config = dict(
    d_expert=32,
    normalize_top_k=False,
    balance_bias=False,
    init_std_router=0.00886,
    vocab_size=32768,
    optimizer='soap_variant',
)
Below are experts of layer 6 (counted from 0) of a mixture-of-experts language model. Rows are named router (the router's row for the expert), down (a neuron's output weights, with its number) and show model dimensions 80-159. Each number is 128 + 24 x the weight over its row's rms, rounded and kept within 0 to 255. Numbers have three digits each.
After each expert's rows: "comes before" lists some tokens at least twice as common just after its tokens as in all text. This comes from a sample of Wikipedia text that the model never trained on. Tokens count by the router's weight.

# expert 60
router:080140080165144142158133162139140122105164102145116139109116096141142152169121159084129082093125106131142086149164114147160139160126116147112091109092122120132108097134144133107150099102114160117105115110114093118112118131137127105152101140
down0:115142159146095140087173148112093116139122129133125147112162140123099114129140123121189162200152151128110125109057141133139118131118136110132078119162177171095135151083135159121166120149101159112125110115145158091098152112147150146100130118
down1:102118087129058157140101141098111096108135173111156138137117078169101118080119117109109164153109130134138093139156112156133188117119126192101145093156153124101107153080114158162133099127100144119108163165144070143135112123103155163122080127
down2:172112128141109121092093129094115141115157161087160110138085119149119104167118129095134146105081149115145148151097141143146116076168097127139176122144131110121129169142120119157169120101117169108099160116148143128113110107137112120140083117
down3:129107141134121116111110103156122090147125163104120155097095127109142144118101167114128152133087158142093138114157079148156135136107127110154140078114116160118114180178146174130129144159149095157088100164118199212123132177135126114095135098
down4:098117078114105148172098125096128171169152133105135116135129144174179144166142077142098163143118120127175115129112155133132137161151115130163123104152086117113150113084128116146121165111104131152151159096099122118148149143169113099166149152
down5:155140090139110118158122133142139100152190146080119113182138149117124129160089155168143178163139120152164091083117151124100179117131171104122147179098110142130101133129150129131151098113123117138152156132128148132127142143104137130163138155
down6:124080120121113111107147125140102104157122135106113140149119126180145142131117144119149084121141113165175121162094140162145090154106119101118116128130120115099131128149130164112101125133097063142120139140142158107129127110112112107120110173
down7:131111121115086116125150132114123138106133082118126112180113124104152137138101156104092176077090142112157136149139136161134113154155154139132114155112129163141164134142128116118117099091147096119124128113129099143142100139123135144103096134
down8:104117089146174143118147115141120115118082146097136141155123166138108148153135123118122164119075146105131115139110128099117145168104126130190142123083111113133124124137135133146117143143160143124099150117134186117104117104116140096130126098
down9:124095119113124107103142150124152147084076112125126142134101146116094148141134155128175137172130119134107177146127099138147130122137101170125102124109133068144129112127178105126145110137116135145144148122171111147107141151150143131139138071
down10:106124163129130189145104082102115147096109156094103128082108108090116133128077136121127132114113134161140143114131094103152143162095130139133117141120167149142150120173137093131165091148153124151077089195152120165172178087140141141128099094
down11:094145186134153116117106129140134108171166125164059112139134102095147090146159123110119131118123127138128125160169125136124120139105079149156112177117139161122102191138096140145136118141145151153164115169117091090114154119115146122135161162
comes before: " was", " is", " had", " has", " are", " were"

# expert 76
router:111164097152148147134154143095153097101142105143108167095086105143165147164107160101133126110087113101141130143148108175163127138130104155113114099061088104119094107156162119098173116096107127112117117128105124109104152091139122082153103148
down0:154137126094105157149130138086120115122111152125143136127172103141125089138097133088126124165180166159122151161140159135132137160123152126141133173094138133139137140156123108138107130107101142156116173107109109113135113053114100147147143140
down1:147114117083160126121100095110178085073114137152088140148116101141131139127133116125131156155171135074150130105104119128148149145144127158116138118144076107131113112151121137143122153069139112105135110091103136112140100138121131134191136114
down2:146161113095126098124136128146149146146139101191151118120118125133147164148141123132115182118107164122160122108101140127141083141116103124153173162123118158110124129115157139157115140069146100120102139126128120072130089098097148144150136136
down3:107110129093101174083137089145137151154118143129124165109124107137101141197128139112155104070164085134135185158150115135154120090096083134143152112142165140126116107108103153151117105114142128130128134163132087137146129103151150128134136101
down4:159147106131133134120144142157170108185123125132173134130108115124138099097131106135120116109135154160117094144057116105126180127124126100144113116142095121154087120150128123111096140080140142097089163092131138187129110137126131121125121113
down5:093155100149161134132161077120120113100103118136184147136137149120135107110114153121149138140149126149142106080161137144148143122108140143144134138105164095148188104113129134175076102129135132083104090160108108157083142114118130120127144140
down6:133143127145117143130141144119153139148140121102135099139121134171129080108141159123114091130147132158132086142122162165122107121126131117123154138118145114138082150174158134090126149130128131102108088139114153131135117115146131114080138146
down7:152182107122091116142118105113136126133124135152202112098143121159133164107140113106153124079123115128127173137166122105128107157107115109123115121138130099129126127130130093123085166132131113121113110134106087155124111103123115063126115157
down8:106129151142128149131131121150143129167120121102109114113130123171111126105116072152182124146066139107132144106121102061130137149127134125100136097149143127138103136135153139127133088125128140120175101165115141169131163174140178137140170151
down9:136166110107134158142111119089137124148120171097107143154139114114169125141118098098129093139112079087135166159113115128160142151141109149138121104092126128180153077119130131124144159115111133135138111160095115135125099161122169134134129126
down10:110115176120111106153082135145124116159117138146164143101153133085090154146126096097121107112128087153129156167096122158154091141134126153119130141149160115145156123091161131143131149140123145116147124192156115094129151154097145117112135097
down11:087108102149125169155127134143150124128166129134168158109165138127130102122132150131146103097140157130102141153122156096093113121099107122161126107156129113111177124127112129157141091105184143139125155096113134105104140115159114090113166149
comes before: " |", " century", " place", " round", " Battalion", " season"

# expert 112
router:117164124161139170160141155100136100106159130123117148116114108156151138143112142097116113114113082108183126134155090141167160137159114139113093113102077108113122102148141147102174104104105161113108111127091107099112147115137128080154109133
down0:083130090108165133148113104105148142141159120171123140105106146088146123125132141163110162169157139114105177088138133085125089137161110135113124190098135100139129148142146146133114081133095088123153178145115104099100135133153166160121192131
down1:130169112108136099145111130142125116125066087087084126112103137126127119103089101169116101155144130131127151137135102155111145101071150132109102102136144122136153087125133100180134084162124145108112100150127121097146149152132126152157134171
down2:125181145164108191147117153110141113128124123110089125155145142130157133093102127106124120152138093112112135088148127118187109111169157103084141108132111097143148101138116135126120122105095149126177127112168119156088122136184109131108153115
down3:137127113148105166122142124142113147135101147133109150141120143130114109137133096106132123101141147137164135139128076110131129112147096140134126093133137148094145135088096135108132133115160141095119145143151151140142147139140134115200141154
down4:147129093130200114129117177128124131119113120142077106118150128112139120160104125157126118134100126136123116159079085089099111114099166114151139164120104125163128131111108145127127157125134141095082121137114148144099104201148136165103137141
down5:142163121111104129116126129137140159122109093100120136109153130167141134086168104141174122059146128098134132137125133152142096097145116140161193135130162115121124090147090137080179095184123135117162120140193139118138143122124107111133099128
down6:121110174123138111161121125104157118169135123108143086133112119132136127176165132149087110130129106116136128130111162088133163118077161109167102098146119090119127135125081090108092093130105136139103145145134102162130123160089114097138179144
down7:129149063105131155138105122089097144159117083136126095056118140151086155127147115090115081101125135120128116128126083111110165126105158114141147103107077150099111100137141143109110108103107099162114093100132137138105144108142162119163143168
down8:135127103147124113134117076109134174086122157114128143171148143148130151080155129107144137133098119126125165157160096156166116117143114127115170107101126111165130101082121145179105130131163163116140113135173156164149110115131070131134119131
down9:112100117136128128092127114127120106136106113155141123084155124121145155120144087129089147157126113171119149077161107137146104137175092141096119149135115180121096167115137123115146117117150102132170170153132116123148155103141096137129151145
down10:128128128115106152093137123092149109129099047131178146127136112147125140142141185125111112122092157149113092080133153124083135115137097156114086181078123101129146128161101107124080146129119102132128157131123080164134139130153139115150099123
down11:103111099121121127132122148115095154171126129126136085107105086125138125141110108095121146115127119148068152155124158170137147075112127117101151109130149102107121143092116111065155137149116129108140163154146152154160131085131145115107124101
comes before: ",", " and", " of", " (", " in", " were"

# expert 44
router:109136094138140144131153157106140101136156111169095135112093108164139143143098143092113114117109106115165122154148095139175138144129098147097079107113104117102105106157145124102149119100119143111125094120110122128105117093154105116151108160
down0:134138161141112106124122119145115130144118119104120165068126125134110105103145128104131126152118146176115105132109120093120141122150153161133127117072125085178130156117133138119109162101131120127119113159121120152092135114137141129175150110
down1:146173100117117128124132103152145123122137168122167097111138104129122099121096104118141144121124142118126070135101115177131164174100116121144133136126097119154150168109145173120082139086121129110130103113126128146177174136148166093135123110
down2:096089168098159109109134138140125104147139149111095131113144145150100111127114143135131156140148115136141146153166160172098121114139134084108116126090171096143111173119130109126155129105133106142162106107098077152091116113131129129105131144
down3:100126128147113148136154105121120139137162087106136116108114077165149152097195147145136154150117133159114091106121177111169125114096151101082125151144140129105126146133141174144128150103106126123166162118118080131096109159134170143121168128
down4:122113140126118109136128168114115133131090107129123122096130070088121137100111161089147160068102129152154115103130167124114100120116118107132141113161117131118135131117126108108086176144165136104073149128109083103143158118092095131116161123
down5:110131088125121154159115133164084143176152133106142127173137147126103123120109134128140140118128119082157102141097118094152156119074151120106140112167156137154112089099195144131131165153110161146129081124138157137100147146144109151176144140
down6:076107131099112073138102134133106119093070141166154117152161182136131090123097160128134126145098147116101107138146130142129137132112122185122086135116117099132111147133064100158106163140144162121117138126107125134120124148114121151162128133
down7:088121138128119109162123144123147128101152104132120121128162111157101127091158108182106147137106142136151118082124126135147105142157126099174124124131120131154107113079140081160129092097117124134127140132080090097095127145102118150113137063
down8:093117143127076129157110119157135116125105124135154123167089112156167089120145124098163128128131109112102129132109091107106129138088078133091113091164155110087122122128131077146136119097107149088086123140093129132171136152141136146150125092
down9:126147144120143110135159108153178125123138103178149146162138142131106083114104091076104144139162139097125124129135110131104108152123142145142155128136152106114124118164121124148108083129152103111118092135107088120148111121151104140112141105
down10:144152139101152134134153105144102124149170131085085082139156102084117128114159086149135144117156128157068111141101101094145149085087074119101088118177139147140101105148161169133158119122140163123153134115119118100105141145159131115099130135
down11:099130112123115154119121137137085123171138087152143126121175123106125120144094140181126142136137089104133167101136084134148102153117137097132142111135158178104122147137093153109130126147127104129134118181155137099078112156100129130143169111
comes before: ",", " century", " place", "th", " round", "–"

# expert 116
router:090169107133132149151142140110171089115132126120108130123121096140140127177121136130119081103106098143157095136158110157175161136173116140119129129145121109085111109165145124126132109105102176110118099111117122072098133122118101096136078161
down0:122096127123069167110163129153121099128147142135123143108156127107171120124108153174100130143104134160160116149129127127099130088131141123137134121147150137116142130100130126121146168140098124095121103170122131098149136168139131142141153151
down1:089083060108169142157121102118119137100137129120172085146112129156123180128120105126129158140103143140124123124145142122142136120087100144159122104098101130142107112118133090136059134099085139120110163140151136152116137117152136128144120145
down2:115096132138114090132127163096122079106114167176124091140121128126139125146136137074138117132150117157121142138121136130121119152120109100123123134099125118163145112153159156119115161101127143097083124130146095122117101124079138145089133120
down3:121149132112093134134158089074121132108121135115156168151172101125154101098156112116151121143134125125126111139145140203146139150135149080124183077164115110082113088119145120127143142154148129122164129090123148179143134153138101132148081071
down4:124085139124157138134118104163146115165098144189075116119132099135098156095162157163129116169111135130113115165159141136127147151097185137079132147091131104100081127166109129125138106116112112091110186114124109127101111160084093146139159145
down5:104146115146149173113140106135152084171170160122146083153119123140167114121140096124138131083107119140109123165137110116138113126105117107138195128129094097116125091087120140171109126145115133150109194126133103113150130102138118100111145152
down6:143119117119167133122112105099115154127120137114094116138150137066149123096153117120156083144134149087113108173139158142161137225132117140129125141149122162132173086098140103122179140127144186116110173127095143110124139141122087157088133147
down7:143175112128074108136138138140088107158144139128116137125115084130125110058118102118161106137124152165134138116148132089140101114144117132135153060155129161135160152101141107170177147176137162135144110093143131139139139087168079134114133122
down8:132176120106155098146127169137106115143138087112149102145110101122152118147118094127130139135149096089114118130131122105169119109088130172181137127161151115109121143154146177120182106102136172110122117133165125105149134130101143122139126132
down9:147143078114096119142111094129093101117111188112115116137161118159140091122138086097092144159103146180114148171127121155160126143128143094134159082117065136139134103135149128155114181127151132163090132112122142139159119179149102114159109106
down10:095125118145118182109160129135119149121123148141133123168160098167145116099147127119134143094130091129134102113149144164176122088124130151108147117131136103116097125115128108153121125095149157101102140110141121118120118139110127123201129117
down11:125127095133116156124104132115127187093154110083163161167126142151154144124118106095133117133108119161103140104154125142164116144137133135178163113131120147122168108125123135127105150127136114159117121105156184143177091088151137120152095108
comes before: " to", " in", " the", " that", " a", " with"

# expert 126
router:117151114152141174140154132122161111078143090126137169116116106137130132151112151124108100117123114091152109130162130138161151146157087150125107095135133094105114106160121098127127096119116149110121110126121085098100116103143132129137098147
down0:077125079101108131110164137101116141123146087147127111123138133153088119110081164125083148104087132120128150153131129141123151064145116173125099072140122133122158111102150134136174130095139091132122127117092155154130122131093149099125122088
down1:139156085097096147113127114108176150093110126113119148102131121154134101075105124118151092134138157086150138115131089129151114140145107147148093171133170136112124140149123115152139118174139106131144085184081161085163151088147146109131094161
down2:104152114151152134133168088126149125102097152129138117078119102099153136151135152184067169144116133122150131122107126104096143149118128146146105114151141145098098143141094098119118105134173121126073134162113151131099122107134116145115147139
down3:128163114116157128126159115134189121133104116130132146157115137152090099118137090151138129109171143119135126142130139130129131115145134070095140125137121156154103124102122092135104116154171127148161100126166152158143074127157121119154118151
down4:133106126129166123122137124130139136111141106178137078140094108138071141144126098107161176117102165137143126131155128161132136108133149149123130126144143148105129110138107124108168086130108123123124123086107090149144086102064148134122109111
down5:140133116111166084131152097155143129122119140145153107159148123155107133131126163125128112111107137093146101161108094118135123131165089125102136166100139127129115128088137129144143137178171126141130113129114166131110102127067097164102130129
down6:164129093135116148125145086142110126121103106144131151133103136114123144104086116146138157083133105111149142122138063124170176091145150119129112124103113156183091138147135128114168151126130119149122166083142156107130133122162114099135137124
down7:144131086146128169141158125137115156150141138174131099050148154109112126162150142095082115096147136159149150142132129095081145131129094106110111131131132109140150137166107136094111136143126119135131150149089102135157104116154128151136078158
down8:122110137151125148065168118158120111130108189154123156116119112125128107101136044164124138144150132177136117108159139169121123134174141140117143146125102121115133101135102157141130115121138133141137156140130152130120103075140161155145118141
down9:159105155159147157141153091131112121109093147113121138080113106094102143160157168122119136104142151150099118141117130113161130133176130160114163146138132128112111132101089147088146127161116136117123166099112126151122130127173141118129141142
down10:145096124118120134152120155147146096141159113144129102098110164142121102102157168166129145139136150124116121133117144138140162108088120145122109180106131130112124112159095139078126082092151105160133115174125118120128096125133098140139094136
down11:142134095145122150137131103122111134133115130156126180159128156137138128112189150110150149107172114072130133140151140106142104155168119106134137127134156168144153106114152106115123114181105114077146097152126123158115152149163119135124108126
comes before: " by", " in", " to", " on", " as", " for"